config.yaml
hidden_size: 192
n_experts: 24
experts_per_token: 1
normalize_top_k: false
balance_loss: 0.00533
router_z_loss: 0.001
init_std_router: 0.0088
norm: "rmsnorm"
norm_eps: 1e-06
tie_word_embeddings: false
optimizer: "adam_hyperball"
beta1: 0.9
max_grad_norm: 2.0
dataset: "wikipedia_en"
Below are experts of layer 3 (counted from 0) of a mixture-of-experts language model. Rows are named router (the router's row for the expert), gate (a neuron's input weights, with its number), up (a neuron's input weights, with its number), down (a neuron's output weights, with its number) and show model dimensions 0-95. Each number is 50 + 10 x the weight over its row's rms, rounded and kept within 0 to 99.
After each expert's rows: a language model's description of what the expert responds to. This comes from a sample of Wikipedia text that the model never trained on.

# expert 15
router:56 54 46 56 34 50 39 49 48 49 67 62 49 56 36 60 67 61 31 32 64 51 47 46 40 48 57 41 56 41 56 58 60 22 45 43 48 62 47 40 37 77 58 52 54 49 66 48 59 46 35 62 50 58 51 71 43 37 67 37 42 39 38 59 46 45 52 47 58 41 50 39 56 49 40 38 63 49 44 55 53 60 48 41 67 34 55 54 55 59 46 49 40 46 60 48
gate0:34 56 49 59 49 47 51 53 55 53 40 37 49 59 50 64 42 49 36 39 55 49 63 40 29 46 51 57 56 61 49 52 43 51 44 68 50 69 52 39 48 44 71 73 65 37 59 50 39 60 37 42 45 59 62 47 51 28 68 57 45 57 43 37 47 57 74 61 69 54 60 47 63 55 56 32 56 58 45 54 58 62 74 47 55 49 46 57 65 46 52 43 43 50 52 68
up0:58 57 60 63 52 38 51 45 68 49 63 57 51 49 62 41 59 63 51 58 40 63 56 42 58 33 57 52 49 45 46 53 55 70 31 64 41 55 52 42 58 76 45 40 51 40 52 59 58 16 53 49 60 42 47 50 70 43 61 39 66 46 46 54 49 40 47 70 46 60 35 51 51 50 48 51 60 51 49 44 38 48 42 55 54 53 47 44 38 53 40 52 27 51 46 45
down0:41 41 70 41 79 44 58 53 52 38 59 60 58 59 54 46 32 43 50 54 39 64 40 57 41 68 52 40 32 36 44 49 54 55 60 53 46 58 43 51 52 48 36 36 64 51 24 31 56 48 50 65 57 41 54 55 41 60 51 47 47 47 56 55 62 30 59 58 45 53 36 52 56 48 70 62 48 54 51 47 69 56 43 35 43 45 36 38 42 39 48 62 42 57 43 61
It responds to: Lead and bio punctuation. Opening quotes, parentheses, semicolons and first digits in article openings, bios and lists, e.g. Physornis ("bellowed, (aged 20, 1986–1987.

# expert 10
router:69 61 56 48 47 56 44 43 49 52 64 61 69 56 38 64 54 58 35 43 65 55 34 37 41 49 59 46 43 48 58 58 60 43 33 53 47 53 54 35 46 60 59 42 58 39 60 51 43 41 43 58 47 61 42 68 43 44 56 39 52 35 30 58 39 36 52 62 56 45 46 39 70 38 42 41 62 48 41 54 50 56 39 33 65 31 53 62 58 55 40 34 32 42 61 44
gate0:58 44 60 38 61 58 37 67 59 47 57 45 38 48 52 41 61 47 39 40 40 40 52 53 41 48 63 49 38 54 50 32 63 50 35 52 51 74 59 58 54 47 31 41 56 58 25 48 49 42 42 51 32 65 62 46 48 49 34 58 61 48 42 47 42 49 64 38 48 57 54 51 37 72 49 51 57 53 53 54 47 58 46 62 54 54 52 43 45 47 59 23 51 49 52 47
up0:53 62 34 42 50 51 45 48 36 39 45 42 51 53 58 60 52 46 56 46 42 46 67 49 44 58 40 47 38 52 48 61 49 71 42 39 38 47 51 61 31 46 48 46 76 52 41 47 42 41 55 32 35 49 40 28 71 51 44 42 49 32 46 50 56 46 53 55 48 42 55 59 42 66 41 59 51 44 49 58 52 63 53 58 48 52 67 26 57 44 58 51 26 45 54 42
down0:61 47 59 45 40 31 52 48 32 58 41 49 62 39 54 52 49 22 65 48 39 52 45 33 56 33 44 64 37 54 55 52 57 63 57 57 47 57 45 44 39 51 49 75 37 42 58 58 46 55 68 32 42 49 52 49 44 56 51 50 53 60 58 78 47 49 60 57 50 40 39 64 58 48 38 64 49 56 57 41 34 56 42 61 49 48 59 54 54 61 51 44 48 51 56 39
It responds to: Pieces after numbers. Tokens right after digits: letter suffixes (26a, 3rd, 1960s), closing brackets, semicolons and table pipes in episode and chart tables.

# expert 21
router:67 56 38 56 38 65 43 62 52 65 69 60 60 59 51 66 46 64 37 45 57 53 37 35 38 63 53 50 39 40 56 34 52 45 49 54 45 53 50 49 55 57 56 51 49 38 62 46 48 37 52 74 58 54 52 49 45 47 59 43 51 34 41 66 44 34 47 49 51 32 42 42 53 59 44 40 73 46 39 48 43 55 34 22 78 28 40 57 67 58 51 49 46 51 56 36
gate0:63 59 46 67 41 47 41 45 43 52 48 61 31 47 38 55 47 55 49 61 40 56 49 46 38 62 41 54 49 55 46 42 44 40 58 34 52 52 42 39 55 43 57 56 70 62 41 54 55 50 55 50 48 58 47 53 48 43 45 53 50 45 32 55 54 45 53 50 52 51 48 53 65 64 55 32 41 55 47 39 66 67 47 61 37 62 75 41 32 65 42 50 32 45 69 34
up0:68 44 51 59 73 52 63 44 43 43 44 59 44 45 63 48 59 38 36 58 58 64 41 51 56 51 42 70 65 58 63 49 56 54 56 56 42 37 44 60 40 54 64 37 59 52 56 53 24 58 48 61 54 56 46 32 53 40 30 40 51 51 57 28 43 41 57 43 50 32 49 51 51 63 56 42 43 55 59 50 35 38 46 51 51 26 53 60 56 49 67 68 49 48 40 62
down0:53 50 57 60 41 55 35 36 45 43 51 51 41 49 55 52 56 48 40 45 60 51 45 68 58 54 42 65 49 49 57 49 44 50 35 38 49 69 66 65 80 36 49 50 71 66 42 55 49 50 49 48 29 51 41 42 63 31 44 37 44 59 44 37 51 53 52 41 62 55 41 54 43 45 59 35 39 64 53 48 46 52 50 49 60 51 52 43 51 40 62 58 57 41 41 45
It responds to: Mid-name pieces. Inner pieces of foreign names and longer words, including diacritic letters ć, ñ, ș, e.g. Sevente-ent-h, Isra-el-i, Al-De-ay-ea, Lovel-ace.

# expert 20
router:62 68 51 57 52 58 34 28 59 49 62 58 55 57 49 63 62 47 37 33 67 43 32 31 41 47 53 56 42 48 50 55 55 46 35 53 36 67 53 47 51 66 55 46 52 46 64 56 50 40 50 54 57 63 55 61 41 50 58 57 46 39 30 52 40 34 60 64 54 45 54 44 58 47 43 49 57 60 37 56 44 66 43 40 58 34 39 62 48 70 49 47 29 31 67 47
gate0:54 56 37 59 58 58 34 57 54 42 59 49 50 48 54 61 49 59 61 44 66 44 48 61 61 32 40 38 51 56 57 47 50 59 28 48 40 69 45 53 54 53 44 56 42 63 39 50 33 47 57 48 51 51 46 45 40 56 61 36 61 34 46 56 37 51 59 28 48 46 50 62 42 67 45 45 49 63 44 41 47 56 52 37 54 51 64 49 57 47 50 64 54 58 56 46
up0:44 53 45 50 47 43 55 48 41 38 32 59 59 39 53 52 51 47 54 64 43 55 62 51 44 53 50 70 46 31 50 50 42 42 54 49 41 40 39 29 59 38 54 63 41 40 64 55 49 56 52 50 59 70 54 44 60 47 57 51 38 42 54 57 53 39 48 35 56 50 47 48 56 45 62 63 53 48 52 37 59 32 64 67 53 63 52 44 62 55 45 45 68 61 23 66
down0:46 46 53 47 44 52 55 46 48 66 48 45 57 39 38 43 52 39 41 40 43 50 39 53 65 20 44 33 53 47 51 70 56 57 40 47 54 47 65 47 60 59 56 55 53 44 57 45 56 60 55 56 64 41 26 50 44 28 43 55 56 50 71 47 46 62 53 61 49 53 42 49 65 52 36 49 53 57 38 56 61 49 44 52 55 53 50 28 46 53 53 47 29 49 49 40
It responds to: Pieces after M or P. Second pieces of words starting with p or m, such as P-ct, p-act, m-en, p-air-ed, p-arl-iament.

# expert 22
router:62 55 60 57 43 55 28 41 46 56 61 60 58 64 54 59 48 47 43 34 55 59 30 33 42 56 56 42 51 44 52 51 56 47 42 52 42 62 53 53 48 62 56 58 71 46 56 51 34 43 44 58 33 69 53 65 48 35 60 46 44 47 37 54 32 47 45 49 53 38 59 53 52 57 35 52 67 37 52 48 44 50 48 40 58 27 47 57 53 62 40 48 37 35 47 42
gate0:52 43 50 32 51 33 52 46 49 45 49 45 58 56 64 48 71 40 46 48 46 45 38 35 49 35 52 39 48 55 43 57 56 45 62 43 51 38 52 61 43 52 40 39 53 62 42 59 56 44 37 56 72 68 27 74 33 58 44 51 44 55 37 55 48 40 54 54 46 66 48 54 60 50 41 45 38 61 56 37 64 47 59 45 44 36 56 56 46 57 47 48 47 52 54 43
up0:48 49 23 47 41 45 51 49 54 32 71 43 53 48 51 63 52 53 58 65 66 55 39 60 46 47 67 37 47 50 64 43 70 50 50 43 46 62 48 47 61 56 54 55 66 82 72 61 37 52 60 60 59 61 49 56 54 66 67 38 60 51 49 58 75 45 54 52 48 38 40 46 64 51 43 45 59 51 49 52 60 68 59 33 61 59 62 41 51 48 46 62 36 30 52 67
down0:31 37 51 55 48 50 35 41 40 38 63 48 55 49 55 47 36 61 59 60 34 77 50 43 47 53 49 40 61 35 53 47 33 30 51 60 50 49 56 47 41 47 53 45 49 43 32 45 71 43 47 46 43 35 52 46 58 54 45 43 42 60 60 49 64 27 41 39 41 54 51 49 55 27 48 49 45 52 46 32 52 46 63 61 38 47 67 54 59 38 42 62 49 52 54 43
It responds to: Election result tables. Word pieces in election result tables and politics text, such as Total form-al votes, Lab-our, Democrat, government.

# expert 11
router:69 52 57 52 34 64 52 50 51 62 54 61 62 67 37 61 51 47 32 44 48 49 36 49 26 55 64 40 53 37 55 42 50 45 55 48 46 52 45 45 56 52 55 48 45 33 53 38 46 45 26 70 41 64 40 67 44 47 50 49 50 29 45 51 37 45 46 62 66 44 42 35 53 54 49 47 65 32 44 65 64 59 44 48 74 46 44 44 57 64 49 48 55 34 49 48
gate0:48 46 68 57 62 50 60 39 50 63 57 44 40 51 77 37 65 38 43 57 47 43 42 31 56 55 49 33 49 49 44 43 42 43 65 49 52 52 37 42 65 49 52 43 37 46 55 64 54 47 48 46 49 62 66 37 52 51 40 75 47 62 55 55 59 58 51 43 61 55 52 38 46 65 58 57 44 57 51 49 53 41 43 56 47 43 48 49 41 44 58 59 41 55 66 62
up0:43 35 41 43 53 54 57 69 63 38 49 38 52 50 49 56 57 60 50 44 43 57 56 57 68 55 32 45 46 52 54 57 53 42 47 54 42 51 61 25 65 55 55 47 38 28 29 49 58 51 51 60 38 47 43 48 57 59 43 47 39 60 40 86 40 40 29 51 31 55 74 44 62 33 51 51 49 63 41 43 61 54 39 29 41 59 33 48 53 72 41 33 49 62 58 39
down0:59 60 40 47 45 47 35 62 54 38 59 50 42 49 53 47 50 42 48 41 53 59 65 43 28 48 58 38 62 57 34 53 50 49 63 62 57 58 47 35 61 52 61 44 63 44 50 41 51 78 38 56 29 42 55 36 56 37 70 43 47 54 63 47 48 51 48 49 39 33 40 64 60 50 54 58 55 34 46 57 37 36 44 33 54 25 47 71 56 41 55 38 45 67 60 56
It responds to: Endings after w. Word-final pieces of names, places and common words, often after a w or similar, e.g. footw-ear, Southw-ark, Kend-rew, Jeff-erson, Alepp-o.

# expert 23
router:66 57 60 41 47 53 35 49 48 63 65 62 47 73 49 51 70 41 39 33 56 53 44 46 39 56 57 55 55 41 55 41 43 45 48 46 36 58 54 48 48 62 47 60 54 47 58 47 58 38 38 65 37 71 44 72 36 38 58 41 45 24 34 58 41 33 50 56 63 42 61 33 60 58 35 40 59 38 44 58 47 46 51 49 60 42 37 54 66 61 44 42 41 32 51 33
gate0:51 58 55 74 52 56 43 59 59 54 48 53 62 54 56 64 59 32 48 54 44 64 26 52 54 35 55 54 56 52 43 49 67 53 51 52 62 39 59 63 52 47 49 57 64 58 41 46 50 64 36 50 67 74 58 50 33 49 50 53 54 62 48 71 55 32 59 34 30 38 43 28 60 33 42 53 46 55 48 61 55 51 44 39 56 49 60 36 41 57 41 51 51 56 40 60
up0:38 40 52 60 60 58 58 35 65 42 33 33 46 60 46 58 68 55 39 49 44 47 61 51 53 27 43 40 35 45 56 48 37 55 67 60 55 53 46 62 48 38 52 61 38 64 67 35 41 63 50 61 49 40 37 38 53 51 50 59 56 40 54 53 45 36 58 40 30 34 48 59 50 57 55 47 60 45 44 74 53 41 69 50 38 42 44 60 47 57 48 55 49 51 62 55
down0:48 39 40 68 62 62 52 43 63 41 50 51 48 47 53 62 62 47 48 46 41 35 53 34 50 43 69 43 32 38 55 53 59 49 47 49 55 55 60 44 55 42 58 56 46 51 63 51 42 40 40 42 49 36 60 37 56 45 49 54 44 52 42 77 62 53 69 60 60 34 54 60 47 45 49 62 67 41 71 56 55 59 30 54 39 41 59 46 54 61 44 57 23 55 39 71
It responds to: Plural s and digits. Final -s after g-words and other name or word ends, plus digits in tables and formulas, e.g. Begg-s, gag-s, Cong-ress, Eng-land.

# expert 2
router:56 63 39 51 54 58 33 45 57 57 69 52 49 62 45 68 59 54 48 32 55 44 45 36 40 51 60 46 70 51 45 51 61 50 49 65 49 65 42 46 36 60 48 64 49 48 65 53 48 39 49 66 45 53 48 60 36 41 54 52 45 40 36 69 38 37 51 54 55 35 50 38 57 39 41 37 64 48 37 65 45 54 49 38 62 33 35 55 50 64 44 63 42 46 64 48
gate0:47 56 58 63 66 42 52 38 41 75 44 69 46 51 40 40 52 59 48 56 44 23 48 51 61 59 51 57 45 43 62 60 67 61 38 57 47 52 54 41 50 55 59 47 48 46 50 54 37 65 55 59 42 67 48 51 47 28 62 61 54 49 49 41 49 56 58 71 67 37 45 54 38 39 34 52 49 59 41 48 56 57 59 44 41 36 70 63 42 55 62 49 39 56 51 46
up0:45 23 37 44 41 57 30 71 61 60 55 58 64 57 63 44 39 36 55 45 59 43 47 50 37 32 38 64 59 47 55 33 39 32 52 54 42 58 45 52 51 37 56 78 84 43 51 46 50 49 52 43 49 52 46 47 44 64 57 47 55 39 43 54 53 55 74 28 42 57 50 55 55 58 56 42 53 44 53 56 31 56 44 54 50 44 44 49 61 39 52 41 44 46 40 57
down0:38 46 64 54 43 45 28 44 53 48 53 52 54 57 46 46 51 37 56 38 50 40 46 46 62 38 47 35 42 68 47 65 55 40 46 50 50 64 45 41 47 47 57 41 49 47 37 64 37 49 46 48 40 45 60 43 54 49 70 61 60 49 35 56 51 53 59 59 56 41 49 44 50 40 30 59 45 55 34 61 52 61 45 47 58 53 50 55 39 47 48 46 66 63 61 57
It responds to: Word starts after prefix. Word-stem pieces just after short starting letters like c, e, ex (e-igh-th, c-uss, comp, app), often in music and album text.